Weights of a small mixture-of-experts language model, trained from scratch on English Wikipedia.
Size: 13 layers, width 256, vocabulary 32000, 89.8M parameters.
Experts: 32 experts in each of 13 layers, 224 bilinear neurons an expert, 2 picks a token, a softmax router.
Below are experts of layer 6 (counted from 0) of a mixture-of-experts language model. Rows are named router (the router's row for the expert), down (a neuron's output weights, with its number) and show model dimensions 64-127. Each number is 50 + 15 x the weight over its row's rms, rounded and kept within 0 to 99.
Before each expert's rows: a language model's description of what the expert responds to; "comes before" lists some tokens at least twice as common just after its tokens as in all text. This comes from a sample of Wikipedia text that the model never trained on. Tokens count by the router's weight.

# expert 31
Description: Prepositions after verbs in biographical narrative, such as settled in, lived for, during, through, against, near.
comes before: " the", " a", " his", " their", " its", " this"
router:67 69 42 50 38 38 90 60 56 51 65 40 37 53 67 51 61 52 41 48 67 38 40 36 26 67 58 64 29 59 50 38 57 62 41 49 63 40 51 32 50 47 60 38 44 57 35 78 62 57 48 42 66 33 51 40 31 29 63 64 61 50 43 60
down0:46 33 46 49 69 53 66 52 54 37 64 53 62 59 63 71 72 34 24 47 51 51 37 45 41 77 48 57 78 56 38 73 61 62 54 26 56 53 64 46 06 46 49 38 79 17 54 64 49 80 31 56 50 55 56 43 58 39 63 38 51 66 39 58
down1:58 27 22 64 56 84 47 62 42 38 66 43 32 28 52 51 38 37 33 64 61 48 48 56 57 51 36 44 25 50 39 03 69 80 48 60 32 14 32 50 58 66 65 49 31 43 80 56 56 60 53 70 52 60 46 45 39 36 45 51 72 61 56 41
down2:47 52 57 63 34 33 51 37 69 50 71 66 25 36 47 62 41 56 85 85 53 34 43 48 41 59 53 36 43 11 57 44 50 36 66 32 37 44 63 48 84 42 61 48 24 49 22 43 59 51 48 63 35 47 51 63 54 48 55 72 45 55 39 60
down3:46 76 59 35 51 60 60 44 53 52 33 45 28 42 44 48 49 34 38 74 25 61 74 50 76 54 32 53 60 29 67 25 39 56 47 60 53 33 70 70 50 37 44 54 09 57 66 26 53 59 39 31 84 31 73 21 39 50 76 42 23 56 44 78
down4:57 60 68 44 46 62 40 73 50 35 41 49 65 58 61 56 35 26 51 24 52 54 11 61 55 50 48 40 36 63 54 59 81 45 62 53 31 68 44 31 56 41 55 29 72 31 50 86 71 62 62 25 39 53 69 55 79 56 25 37 63 51 42 88
down5:80 64 40 59 58 63 60 43 44 68 67 61 74 52 49 59 38 19 40 48 33 48 65 67 43 60 66 42 54 24 63 58 30 74 36 60 42 56 77 73 29 25 48 54 60 26 61 44 68 63 77 47 61 57 47 38 57 53 49 65 68 61 46 59
down6:45 69 65 30 26 56 29 44 64 64 73 58 43 42 66 62 58 25 31 46 42 24 56 51 49 54 20 36 42 23 42 52 41 51 49 35 43 39 72 52 31 37 40 68 43 30 30 38 71 54 53 49 24 47 36 54 58 59 38 35 07 69 70 26
down7:13 35 41 35 24 54 58 56 36 40 30 51 52 44 28 59 34 64 84 64 59 63 66 42 16 63 31 45 65 31 47 36 56 59 59 37 51 63 71 62 49 36 41 45 48 48 71 74 61 71 44 49 60 53 42 54 43 43 26 62 35 68 69 43
down8:49 80 68 48 37 51 36 32 40 27 50 38 32 54 49 60 73 38 56 59 24 50 51 36 59 73 67 40 68 37 55 62 47 47 68 52 82 74 47 52 52 38 66 52 36 47 53 70 58 70 46 58 30 53 29 74 50 42 44 45 68 53 60 70
down9:55 55 41 47 44 68 33 44 48 62 56 91 38 37 38 68 67 18 42 39 68 28 40 64 34 41 38 42 49 59 77 53 42 46 51 40 59 43 29 65 16 52 59 32 65 37 25 50 41 41 19 65 44 35 58 62 45 35 58 53 48 61 49 64
down10:31 19 26 57 71 46 48 77 53 39 53 79 64 61 61 47 83 61 32 54 59 27 62 41 48 58 56 47 51 56 49 64 36 29 41 72 15 58 26 51 04 75 51 52 49 38 40 62 45 58 68 69 62 75 67 52 59 70 44 37 52 83 54 59
down11:25 77 39 40 47 52 33 42 33 64 57 63 60 39 43 48 63 40 49 56 52 53 54 67 37 54 41 49 68 39 64 76 36 43 44 46 56 37 47 62 57 41 22 31 76 25 57 69 70 49 39 29 72 55 42 36 41 41 39 60 46 67 52 64
down12:76 46 33 42 78 38 60 41 30 53 40 53 58 71 43 52 48 48 79 70 56 86 42 36 44 38 61 45 45 64 55 55 73 56 39 49 34 55 97 66 67 31 34 68 60 51 39 91 68 58 39 09 36 55 58 49 49 38 79 52 35 42 67 60
down13:60 27 44 58 60 92 43 26 32 36 77 38 66 39 55 54 46 73 55 30 34 46 72 21 29 44 58 57 68 42 69 35 47 32 11 56 73 42 35 53 66 69 51 37 34 75 02 48 49 32 16 44 62 62 43 67 52 70 26 77 62 51 34 59
down14:55 66 62 46 48 56 17 63 54 32 50 43 67 49 31 44 41 51 66 56 26 46 34 48 43 38 54 55 36 37 25 58 62 36 55 29 60 29 21 38 98 46 65 59 26 64 53 52 52 57 36 51 39 40 39 75 21 63 63 70 59 41 41 44
down15:19 49 46 34 61 60 61 47 55 13 80 43 33 45 43 66 61 66 42 28 58 42 57 21 48 46 42 40 50 25 42 52 67 17 37 62 69 24 34 57 56 55 52 40 29 34 27 48 25 40 35 63 39 33 82 45 77 57 40 30 65 63 35 64
down16:46 50 84 59 50 30 59 42 51 31 55 66 44 65 45 48 34 02 56 46 45 42 50 64 73 38 37 21 37 37 54 51 59 60 77 55 58 54 79 44 00 27 56 58 63 24 51 60 43 90 63 44 38 79 32 57 56 36 60 29 40 73 49 41
down17:66 81 56 52 53 51 71 49 58 25 50 82 21 54 52 28 39 58 39 83 44 29 74 58 50 40 36 55 60 64 44 54 61 56 59 50 72 73 43 43 50 28 51 35 53 71 47 52 55 59 55 31 81 61 51 65 52 44 60 50 79 38 20 42
down18:35 66 68 60 75 39 72 55 54 56 60 44 42 45 59 34 24 58 51 68 67 69 41 45 68 53 53 48 61 62 44 51 46 30 74 59 59 43 11 50 99 70 48 55 36 50 54 53 46 33 33 67 46 39 55 40 44 47 37 51 38 37 45 74
down19:51 54 88 54 40 48 80 43 38 38 53 28 57 22 36 53 38 52 63 53 44 23 84 63 53 32 49 50 58 27 70 27 30 42 61 52 40 42 40 63 36 52 43 55 48 37 44 31 45 66 43 39 35 46 81 66 50 68 44 70 68 90 34 48
down20:65 37 15 38 62 54 36 66 66 36 54 44 40 61 53 62 78 51 24 51 94 41 68 50 36 55 48 53 38 51 71 48 64 37 34 50 59 64 52 61 04 60 50 51 47 49 37 56 22 45 59 66 18 42 46 31 67 54 32 68 58 41 40 45
down21:55 69 61 87 43 67 62 57 71 37 33 50 38 58 48 39 29 42 28 64 49 45 32 52 52 51 49 48 43 49 48 49 71 49 76 35 58 41 30 30 84 59 40 62 66 47 42 37 59 46 83 50 50 69 30 60 38 51 48 77 41 45 42 39
down22:45 39 45 25 53 57 35 63 57 49 55 64 60 44 61 49 74 54 22 54 55 32 63 61 61 39 63 63 33 37 70 55 46 48 53 52 50 63 43 40 51 70 85 38 57 30 33 65 42 48 39 46 49 43 88 76 42 53 64 48 38 45 59 80
down23:71 57 51 45 82 53 62 54 64 59 51 66 46 70 51 50 67 42 46 24 48 59 46 51 66 50 35 52 41 49 48 45 96 44 42 29 77 42 57 70 74 61 46 26 51 42 72 35 78 48 66 56 45 42 61 47 32 41 37 39 48 77 64 58
down24:35 58 75 49 54 56 40 39 29 68 70 80 24 63 55 84 48 41 38 45 63 33 50 70 44 49 64 79 53 38 55 51 65 80 49 51 49 31 59 62 42 45 33 27 52 53 55 66 50 53 39 58 76 37 72 57 48 38 38 54 47 33 41 56
down25:33 64 58 65 74 65 51 15 64 29 84 60 44 57 38 42 21 33 48 73 63 43 29 58 65 68 58 77 37 45 61 61 49 55 65 42 18 49 57 44 85 39 54 39 49 71 51 43 43 60 23 25 79 31 35 38 86 60 21 34 48 42 36 42
down26:46 80 69 28 49 47 35 63 33 20 61 61 55 58 29 54 50 58 45 50 29 62 36 53 71 63 64 44 61 39 32 66 29 68 67 30 64 43 34 44 48 25 73 56 51 54 51 59 45 50 22 47 46 53 27 61 62 51 26 68 50 73 78 50
down27:55 41 59 66 68 47 48 52 54 44 49 62 45 54 45 60 59 52 51 47 42 60 44 51 39 57 54 47 41 41 68 54 62 42 52 38 62 37 47 75 99 41 68 65 48 43 34 14 41 61 59 60 44 39 68 65 49 68 65 34 55 36 65 56
down28:35 53 21 51 63 36 44 36 46 23 33 66 53 39 09 58 38 42 52 64 41 47 38 61 77 59 23 68 65 33 55 41 37 48 46 47 28 59 69 71 47 52 66 32 54 68 90 18 46 43 46 52 44 82 53 51 48 78 37 57 50 58 50 57
down29:60 67 83 42 56 49 51 55 56 39 37 74 41 66 63 52 49 55 44 60 60 47 39 20 43 66 30 70 22 49 22 43 56 49 67 45 39 50 42 60 99 75 43 47 53 37 36 39 61 66 50 44 57 48 69 38 30 71 68 47 49 44 34 60
down30:40 41 74 49 54 59 22 34 53 46 42 29 60 46 61 53 53 51 21 39 30 54 50 66 60 36 49 38 47 45 62 54 52 46 63 64 32 51 40 33 80 45 24 68 51 81 21 57 59 33 42 53 28 22 44 57 80 53 51 71 56 54 34 39
down31:54 43 44 68 44 52 65 43 59 53 58 45 42 35 61 69 35 48 74 37 73 58 54 31 31 45 34 63 68 43 30 65 31 53 54 73 43 79 51 47 39 27 52 80 43 75 41 54 42 68 60 39 47 65 54 63 47 65 54 51 84 59 24 53
down32:46 48 56 75 47 54 36 48 63 61 43 63 42 36 72 88 72 42 68 59 64 13 35 23 24 48 51 87 76 63 62 50 45 40 61 58 71 63 42 35 36 60 43 43 62 46 44 49 62 59 42 51 41 41 68 54 37 47 54 29 40 33 52 44
down33:62 56 52 70 43 31 54 62 39 59 61 40 55 32 39 53 55 40 59 46 66 56 34 34 38 67 47 41 62 46 28 27 49 78 43 36 69 53 39 24 94 63 45 56 35 44 69 63 69 33 54 54 59 68 59 42 69 46 73 52 43 44 54 55
down34:62 51 51 79 41 53 62 61 46 53 38 38 60 60 46 54 46 61 81 46 44 58 49 58 79 50 39 50 49 60 43 56 48 40 55 53 69 40 39 65 67 75 45 29 36 77 28 43 51 54 33 64 55 62 61 49 42 78 46 34 29 55 19 80
down35:50 53 27 34 47 37 45 16 61 60 64 61 34 30 56 48 31 76 54 61 62 45 77 42 45 44 49 42 78 63 64 52 28 46 54 67 43 59 42 60 38 67 48 53 49 54 43 52 32 66 26 62 41 63 77 64 33 73 34 70 59 47 53 50
down36:45 63 32 48 45 73 20 54 50 62 58 35 62 60 52 54 32 44 57 67 64 46 53 45 31 48 68 59 39 25 69 77 30 57 38 54 34 68 58 49 13 52 56 86 38 47 63 46 55 43 64 48 60 38 34 46 56 41 50 60 57 44 46 27
down37:51 58 38 44 73 52 68 57 58 55 61 55 75 49 78 81 40 53 26 65 36 82 49 34 53 73 50 58 52 90 40 33 38 38 50 71 27 50 50 44 47 51 35 65 33 32 35 74 24 81 24 49 43 58 56 32 64 22 56 72 42 54 50 41
down38:36 46 35 39 62 48 60 46 41 32 43 58 67 63 69 35 62 53 54 33 56 47 62 58 61 60 46 28 28 42 50 37 59 57 39 43 15 40 70 67 28 53 51 39 68 53 52 88 70 48 69 33 56 65 55 50 57 59 36 45 60 64 57 47
down39:69 60 26 69 65 42 38 53 57 52 52 42 55 64 64 60 32 41 66 75 26 46 42 59 57 58 50 68 38 56 74 59 50 52 53 67 64 69 84 68 06 36 38 58 75 47 35 41 45 46 50 68 34 72 40 52 59 64 44 33 68 65 62 36
down40:56 35 32 64 29 41 60 45 45 62 65 29 65 56 62 52 62 53 75 60 49 61 39 54 20 53 36 47 46 35 43 15 23 66 49 60 60 66 66 70 34 46 53 20 57 40 67 60 34 75 48 59 60 57 50 31 44 74 63 62 28 56 42 46
down41:61 61 35 47 63 46 38 46 78 80 49 63 39 36 65 66 45 35 53 85 72 49 39 28 49 43 47 54 59 53 39 45 44 61 33 42 41 49 61 20 47 78 45 65 48 44 73 61 14 48 80 42 91 43 37 48 43 32 55 60 39 28 35 51
down42:24 51 74 64 70 38 43 56 74 50 68 43 68 52 48 51 73 34 10 67 50 58 38 57 58 54 53 62 60 64 51 54 49 51 32 46 61 30 27 54 45 31 34 30 37 14 25 70 21 38 42 78 38 45 75 25 69 54 35 58 20 43 73 40
down43:43 52 62 31 49 46 53 44 55 22 64 80 45 71 26 49 37 28 58 48 61 49 34 64 54 58 67 58 39 48 72 61 61 51 53 53 64 52 53 38 27 54 50 74 82 49 46 31 51 27 53 61 64 36 35 45 47 40 41 32 80 65 66 59
down44:24 45 49 48 58 50 54 65 41 41 73 59 72 65 60 74 27 53 84 48 75 63 32 49 46 56 69 62 70 38 40 40 56 62 39 47 68 62 85 82 32 43 53 67 55 41 64 63 53 69 52 37 50 40 34 56 43 32 59 46 72 23 32 54
down45:52 49 50 45 49 51 30 55 62 49 80 55 50 56 37 54 71 34 85 39 58 58 34 28 15 62 64 66 31 38 66 60 78 49 58 35 44 40 50 41 60 53 14 82 65 43 34 39 58 28 24 56 53 51 49 35 35 52 45 52 76 26 50 82
down46:61 49 35 56 53 59 50 53 24 42 40 80 40 65 10 24 43 62 46 18 68 51 75 53 46 32 76 40 14 33 48 60 18 39 40 49 53 40 41 52 21 43 43 54 72 55 62 30 72 55 32 60 29 66 34 76 31 37 26 45 65 52 82 24
down47:30 49 43 53 30 37 52 56 45 49 29 37 77 34 52 43 54 18 83 35 73 39 44 33 55 51 61 74 35 34 50 48 53 63 59 41 38 52 58 19 35 34 41 69 32 54 34 49 36 49 38 59 28 31 48 55 34 55 38 52 45 64 37 85
down48:64 66 60 49 35 81 53 53 56 48 44 50 57 57 34 60 60 45 47 33 56 60 55 66 66 39 71 60 34 42 45 65 56 49 65 42 87 33 69 58 69 32 52 58 31 28 34 38 42 34 54 37 30 54 44 58 70 34 71 42 53 45 57 47
down49:24 49 46 28 55 53 35 59 48 49 42 49 52 62 53 50 59 62 51 52 38 34 73 33 38 53 44 63 51 55 41 45 61 45 21 46 48 30 13 42 99 73 25 52 60 57 11 33 70 33 39 39 54 47 61 59 48 70 55 46 55 61 48 47
down50:22 25 55 48 17 65 59 33 36 48 68 49 62 24 34 58 61 35 42 81 44 51 88 46 58 49 57 35 65 38 61 42 59 30 68 38 40 59 46 60 75 43 32 54 53 63 47 38 32 66 50 72 39 21 53 75 71 54 52 73 41 40 52 59
down51:12 68 39 65 51 41 48 42 48 42 55 59 51 30 32 52 64 61 47 40 41 47 45 51 35 39 87 68 38 57 21 45 76 23 87 34 55 49 37 20 81 48 30 84 51 43 33 59 68 31 67 56 41 63 44 48 31 31 23 46 50 41 40 49
down52:52 63 83 60 43 35 66 30 72 43 55 36 56 62 40 70 24 61 66 60 85 45 26 61 68 66 53 31 40 38 51 53 45 67 38 54 51 76 61 30 13 44 39 60 63 67 46 34 35 53 55 53 49 50 28 48 41 54 63 04 68 42 50 44
down53:59 55 40 30 40 73 68 39 37 50 63 46 39 11 50 46 58 34 60 51 32 57 44 39 41 63 43 84 55 33 46 64 43 32 49 60 76 40 76 95 42 50 41 38 25 36 61 69 62 63 60 46 52 19 37 59 53 27 35 39 16 56 72 68
down54:52 51 45 46 62 61 52 52 67 48 75 44 66 32 43 50 44 61 63 43 30 60 60 39 50 41 48 41 43 47 67 45 49 40 51 43 40 70 85 51 88 50 62 33 75 56 49 55 67 50 50 31 34 52 74 59 74 17 30 26 56 40 45 46
down55:57 31 52 55 57 53 59 88 45 44 51 76 36 53 62 37 40 34 48 40 38 34 53 60 71 25 67 65 33 20 55 36 26 35 26 39 70 39 54 48 38 41 50 53 31 39 80 48 58 31 52 45 78 28 41 57 44 54 48 22 75 56 50 51
down56:59 43 45 45 21 64 47 57 50 35 15 39 50 44 71 53 67 44 62 43 61 52 47 52 56 42 55 54 51 57 49 50 48 70 27 49 49 59 52 46 31 50 54 61 21 65 61 19 64 22 65 45 55 45 45 55 48 28 73 67 64 47 44 50
down57:53 50 49 39 56 71 10 47 46 44 52 19 60 58 61 68 54 39 43 63 43 80 79 52 46 41 52 49 52 34 34 40 23 50 38 21 63 39 63 60 42 57 07 78 28 49 58 52 48 39 23 56 51 29 36 67 39 55 42 34 45 66 59 31
down58:72 47 61 58 33 60 33 51 51 69 53 53 30 42 42 55 38 31 44 33 48 31 73 51 55 66 48 35 23 43 48 39 40 56 39 44 40 73 60 58 09 30 42 43 43 31 41 49 99 64 30 51 76 59 28 63 50 56 34 38 33 60 60 49
down59:37 33 39 61 47 48 43 40 47 55 52 57 39 63 43 29 29 88 29 58 58 61 58 31 32 56 40 51 46 49 44 86 92 58 50 28 69 71 25 49 60 52 37 52 50 73 61 44 49 85 31 76 57 59 62 47 52 52 27 65 57 68 60 48
down60:27 40 67 60 42 61 41 52 36 50 59 70 57 37 22 64 76 32 54 43 17 17 39 49 28 51 62 62 48 33 37 52 58 37 58 44 65 36 44 55 94 42 50 38 41 40 65 38 25 65 44 36 44 53 66 52 52 64 37 53 64 29 69 38
down61:59 77 64 45 45 40 51 25 57 58 68 32 49 62 21 70 57 57 32 44 63 23 47 48 53 35 48 44 59 59 45 40 57 59 55 26 58 46 31 76 47 75 53 50 43 56 73 62 51 36 65 40 23 39 49 22 51 77 47 83 34 71 18 23
down62:46 43 69 70 55 32 44 55 60 73 40 58 55 41 53 44 48 47 31 32 97 50 48 47 35 19 27 35 60 61 50 49 47 57 57 48 53 54 47 35 05 56 30 47 41 57 60 66 43 30 60 36 71 56 46 32 47 58 36 69 49 49 37 59
down63:26 39 42 68 45 57 39 46 26 24 54 55 38 26 63 32 61 68 64 47 65 63 74 86 46 81 69 30 62 33 38 62 39 20 56 31 48 71 81 58 32 81 51 29 21 57 46 44 48 48 60 62 47 39 28 43 41 50 52 47 46 58 48 61
down64:70 29 32 57 48 55 66 45 52 22 46 52 52 60 29 82 73 72 51 46 59 20 32 53 44 42 72 77 56 44 48 20 34 37 29 54 20 43 37 86 44 48 72 12 62 55 67 74 41 73 61 64 56 63 57 47 62 45 63 34 00 48 63 35
down65:70 38 66 19 81 34 54 61 28 39 79 55 68 57 61 59 24 63 68 55 62 27 58 71 14 44 44 60 56 63 33 73 43 53 36 56 59 80 64 37 00 42 66 65 54 57 47 63 50 73 46 56 32 62 51 49 75 54 50 62 56 43 48 52
down66:49 50 35 42 61 45 58 67 46 31 51 69 56 64 53 51 45 60 58 67 68 53 56 61 55 52 65 53 52 45 36 56 60 51 70 48 35 57 42 32 91 51 58 39 41 31 38 39 32 49 51 43 52 37 75 37 53 56 53 64 45 34 40 60
down67:55 28 45 47 59 36 51 56 52 54 21 50 28 45 47 36 70 50 65 65 50 53 46 59 53 54 48 38 43 56 38 31 48 62 42 63 60 60 54 67 11 34 89 45 66 63 64 58 64 45 70 29 47 61 70 50 24 41 48 57 60 41 39 50
down68:38 54 59 81 66 36 64 58 70 81 44 56 67 33 16 41 44 42 36 41 81 63 59 43 56 70 37 36 62 67 57 39 43 45 72 48 38 40 41 21 44 42 27 41 39 38 62 53 38 56 54 48 63 43 73 68 19 52 51 42 53 20 41 61
down69:63 36 54 78 22 59 61 57 66 30 30 46 44 39 44 58 56 47 63 49 76 74 48 56 58 37 52 68 51 58 57 67 48 55 56 57 48 42 30 42 89 58 58 41 67 41 46 34 25 61 48 66 57 36 64 45 44 56 60 54 47 42 37 59
down70:45 56 48 16 44 52 28 42 55 64 67 32 39 61 51 44 49 51 16 52 52 21 45 54 33 56 39 73 29 48 54 54 55 41 49 40 39 72 63 63 89 54 39 58 57 45 46 55 76 49 43 57 81 62 62 46 52 66 53 62 20 40 49 66
down71:31 43 60 62 25 40 50 47 68 66 67 57 52 42 55 61 00 74 36 49 57 38 68 64 28 57 55 47 66 46 43 53 26 69 56 65 27 70 41 38 40 74 44 56 53 30 62 62 49 56 46 55 60 34 58 60 63 55 42 56 79 59 35 57
down72:43 35 61 60 61 31 38 71 33 41 47 41 36 62 45 31 74 75 63 24 45 55 33 32 38 58 45 42 36 36 46 62 53 68 51 48 46 23 52 59 99 55 66 70 65 43 63 55 67 41 50 32 36 64 25 33 67 60 63 57 38 64 58 40
down73:42 63 61 62 56 78 37 51 43 67 43 48 77 45 35 48 51 56 48 51 79 58 51 58 56 25 59 48 59 57 36 82 54 40 45 54 28 37 65 37 86 47 40 87 42 73 38 48 40 45 65 34 54 41 42 57 54 50 52 45 47 40 42 54
down74:48 43 25 51 63 45 55 68 38 45 40 67 67 42 14 49 52 56 34 33 88 70 30 51 76 57 42 56 47 62 67 55 64 46 56 70 66 31 50 48 38 36 21 57 50 63 47 75 38 43 38 53 63 40 27 09 50 55 46 56 82 23 36 31
down75:35 53 64 51 30 79 28 28 30 32 58 44 54 42 41 33 41 47 38 41 56 31 41 66 29 48 41 66 27 27 61 51 69 48 52 79 69 63 51 33 22 61 66 42 42 36 42 37 57 72 43 56 43 68 36 57 36 85 42 37 41 55 62 29
down76:30 56 40 34 41 40 33 49 20 50 53 63 26 72 30 40 59 55 55 46 25 57 62 53 46 41 78 60 41 39 71 46 46 45 44 60 68 40 47 66 75 58 60 59 45 62 47 49 62 52 36 66 68 33 57 53 11 67 38 62 26 62 65 47
down77:36 42 40 53 55 71 42 34 31 59 52 39 54 39 51 37 71 74 58 45 45 56 42 66 47 50 57 58 29 33 45 61 34 65 49 66 45 73 61 50 22 92 54 49 68 33 85 53 63 60 66 65 47 41 28 59 49 64 63 28 42 70 47 47
down78:62 34 43 41 76 50 38 43 58 29 47 41 41 54 42 55 24 59 64 55 47 66 55 82 59 26 14 32 66 49 52 59 28 53 53 65 40 42 67 53 04 53 73 59 60 23 47 37 60 49 47 42 61 72 77 34 36 59 42 57 61 68 70 53
down79:52 49 57 36 52 48 42 48 46 20 64 87 48 58 36 40 34 51 64 40 71 53 29 33 59 39 53 34 56 64 52 69 33 39 68 32 15 60 29 39 26 56 75 60 64 37 35 53 37 67 63 67 68 49 42 62 71 45 52 24 49 57 37 54
down80:69 70 50 34 53 84 18 67 52 51 66 64 41 36 71 47 55 49 65 59 59 48 54 42 72 34 33 43 49 51 63 58 56 34 37 37 31 54 72 43 89 58 37 30 56 46 52 25 73 44 39 45 64 71 53 47 37 40 54 58 88 57 45 56
down81:59 65 57 26 36 58 62 45 73 45 53 44 79 37 44 45 51 27 51 47 53 61 62 52 32 31 57 62 38 37 36 29 24 37 38 54 32 40 72 49 37 43 68 61 30 25 61 36 65 38 46 13 55 46 50 63 49 19 26 36 54 30 80 68
down82:49 58 33 52 54 43 53 56 42 50 39 58 25 52 50 53 52 43 46 58 64 65 13 58 48 35 77 45 19 58 35 47 48 40 50 47 47 58 41 64 27 69 56 57 38 41 66 49 74 31 65 26 63 46 57 38 52 37 61 39 66 65 25 41
down83:37 59 70 56 46 40 40 47 41 29 27 59 56 60 53 50 48 47 39 27 49 43 47 46 78 30 59 44 66 34 64 66 54 77 50 56 54 34 51 62 39 36 48 56 76 35 60 57 77 52 64 26 58 49 60 70 41 46 74 44 77 39 47 42
down84:62 40 27 45 67 63 65 61 46 30 49 56 71 54 67 33 57 35 65 44 62 59 56 56 55 48 41 48 32 48 50 79 43 53 75 56 30 60 60 50 06 34 34 52 65 67 57 64 34 71 19 61 63 59 61 63 61 44 72 43 37 52 52 62
down85:48 61 54 26 50 50 62 76 36 49 46 36 60 77 59 45 63 36 49 61 30 52 58 67 53 83 46 67 40 64 53 14 34 57 70 63 75 34 84 26 82 36 64 42 43 29 60 49 39 65 54 59 74 28 36 70 47 34 50 57 60 47 48 55
down86:45 41 32 58 91 58 30 79 48 45 40 46 42 58 54 28 31 49 55 53 66 45 50 34 27 27 35 53 56 64 70 46 48 42 25 41 43 41 56 22 00 28 57 44 77 47 17 56 56 61 45 47 33 68 37 45 64 60 36 42 54 72 48 41
down87:57 54 61 45 63 55 59 71 52 58 31 54 45 42 04 59 50 59 35 38 62 23 62 52 49 58 24 48 64 52 63 31 25 30 64 57 54 47 44 44 13 67 56 26 51 59 31 54 54 72 44 61 56 35 40 45 13 56 49 54 50 70 70 46
down88:38 52 70 53 34 67 77 38 47 41 70 82 47 37 51 32 39 54 48 33 60 44 43 75 41 61 68 55 27 56 47 57 46 58 52 45 55 73 78 50 34 68 45 47 23 36 77 85 73 53 64 41 57 45 49 54 51 57 49 41 96 43 36 82
down89:41 41 39 51 57 64 30 69 18 46 72 24 40 59 22 34 31 91 74 28 68 24 56 60 58 47 42 42 56 51 69 59 48 37 78 57 54 59 47 33 50 69 62 62 49 80 66 36 65 25 46 60 34 60 62 55 72 79 42 76 64 45 55 45
down90:41 35 42 55 48 40 36 60 60 64 65 28 68 41 50 90 67 47 56 70 19 74 75 34 22 45 34 57 41 66 27 47 53 49 58 50 60 63 24 52 44 46 46 66 51 63 27 51 42 77 52 44 55 46 49 46 45 59 62 41 57 45 53 43
down91:61 46 39 46 42 46 26 70 93 44 49 49 27 44 44 21 56 50 39 25 29 36 42 57 46 69 41 47 39 27 61 36 69 55 71 45 29 58 54 39 50 52 59 37 53 50 72 57 41 42 63 34 68 54 35 44 30 46 60 20 32 60 49 56
down92:41 43 44 25 36 41 59 44 44 73 66 38 55 38 31 80 27 57 59 61 43 74 45 69 58 50 36 48 56 49 19 42 37 53 48 29 37 64 59 46 44 60 27 40 72 41 74 34 44 53 57 48 50 64 50 38 21 55 52 66 41 66 37 50
down93:38 63 53 50 17 71 62 35 20 63 43 59 42 37 53 39 52 54 59 46 61 53 25 31 31 37 61 68 62 55 41 52 40 69 52 52 43 38 50 50 49 37 64 39 42 62 28 49 39 54 75 45 26 64 49 55 53 25 32 64 41 39 40 65
down94:74 49 72 52 36 44 32 64 44 43 39 60 55 44 39 39 28 52 67 58 53 27 51 39 18 64 53 32 64 21 68 48 46 37 85 57 59 60 60 62 99 32 57 40 46 48 73 28 55 58 53 48 56 52 54 73 66 63 47 61 56 42 59 66
down95:40 45 60 53 48 69 41 34 77 36 84 82 63 27 55 61 34 60 63 40 46 10 55 14 48 53 66 63 28 32 52 67 77 65 81 74 32 43 55 50 18 49 48 49 39 20 39 69 58 41 44 63 42 19 43 64 61 43 65 21 39 18 81 42
down96:54 28 72 34 59 41 53 67 44 38 43 68 67 51 48 39 34 39 48 45 70 62 52 61 57 44 38 49 59 46 51 84 72 65 56 38 38 50 60 57 73 65 44 47 29 42 65 42 50 45 45 63 61 66 66 81 60 46 69 37 13 48 38 72
down97:62 32 44 51 45 70 28 66 32 71 40 44 53 62 68 52 59 50 37 61 72 27 54 53 65 62 29 69 61 66 30 38 51 40 25 46 65 54 86 41 40 72 61 85 54 54 31 11 42 60 34 26 68 63 82 45 60 62 44 59 59 29 50 24
down98:58 46 90 67 55 79 43 55 52 68 54 57 47 53 53 56 54 23 41 65 23 50 43 48 37 53 39 63 55 49 90 71 43 53 42 47 48 70 58 46 41 39 61 33 49 63 37 41 28 50 62 52 46 37 57 56 45 44 52 41 48 47 50 35
down99:63 45 31 55 59 62 58 37 19 47 29 50 35 09 60 36 74 42 58 49 36 40 34 38 32 72 49 54 32 42 76 78 47 50 38 39 45 45 38 62 38 46 41 36 72 64 33 56 79 62 68 71 25 80 85 67 61 53 45 35 14 58 21 83
down100:51 36 75 42 26 77 37 58 33 50 47 56 43 22 47 40 39 52 37 46 38 46 46 48 45 37 55 42 33 67 75 79 67 53 47 56 55 46 61 64 79 45 32 59 61 53 46 45 62 33 53 27 38 35 45 55 34 35 42 57 08 48 90 53
down101:54 32 15 52 72 53 39 71 55 80 62 67 60 40 50 48 38 65 47 51 90 48 52 30 63 36 55 45 68 54 61 09 08 76 83 43 23 32 34 37 59 51 32 69 29 54 76 43 25 36 32 50 55 59 35 49 48 40 58 55 56 38 41 38
down102:32 35 65 51 49 58 56 22 41 39 57 56 38 39 37 66 43 24 55 41 79 49 56 56 47 23 43 44 56 73 48 26 55 51 33 46 60 27 74 45 37 57 59 37 61 53 83 81 36 58 84 18 52 18 66 55 24 42 33 44 30 62 42 65
down103:72 44 55 30 55 41 61 11 72 52 29 58 45 53 52 66 43 50 41 83 32 47 38 61 63 53 59 67 62 44 51 43 53 41 48 76 61 34 84 72 01 52 60 55 41 62 64 48 86 56 47 63 50 79 54 77 61 40 60 20 63 40 43 55
down104:21 61 45 42 16 39 64 55 47 52 57 49 40 52 72 26 59 52 70 73 57 44 38 37 44 52 48 73 58 31 42 23 51 67 21 81 49 52 34 48 00 64 61 34 61 32 61 56 28 24 35 71 27 57 59 25 93 43 74 58 37 48 26 62
down105:31 40 47 58 51 63 51 26 49 40 29 76 25 69 57 34 32 44 41 55 52 63 67 47 58 49 58 48 47 49 55 68 76 53 55 61 70 41 60 62 69 46 50 42 42 50 24 22 44 32 52 60 16 45 43 23 45 23 37 67 48 35 39 39
down106:39 37 23 39 50 47 35 41 63 65 55 66 42 49 60 45 40 51 29 36 59 52 50 33 58 46 67 77 61 23 51 50 61 49 64 53 49 41 33 30 00 32 65 53 48 35 29 53 63 50 53 64 70 61 60 53 56 69 31 50 37 47 61 65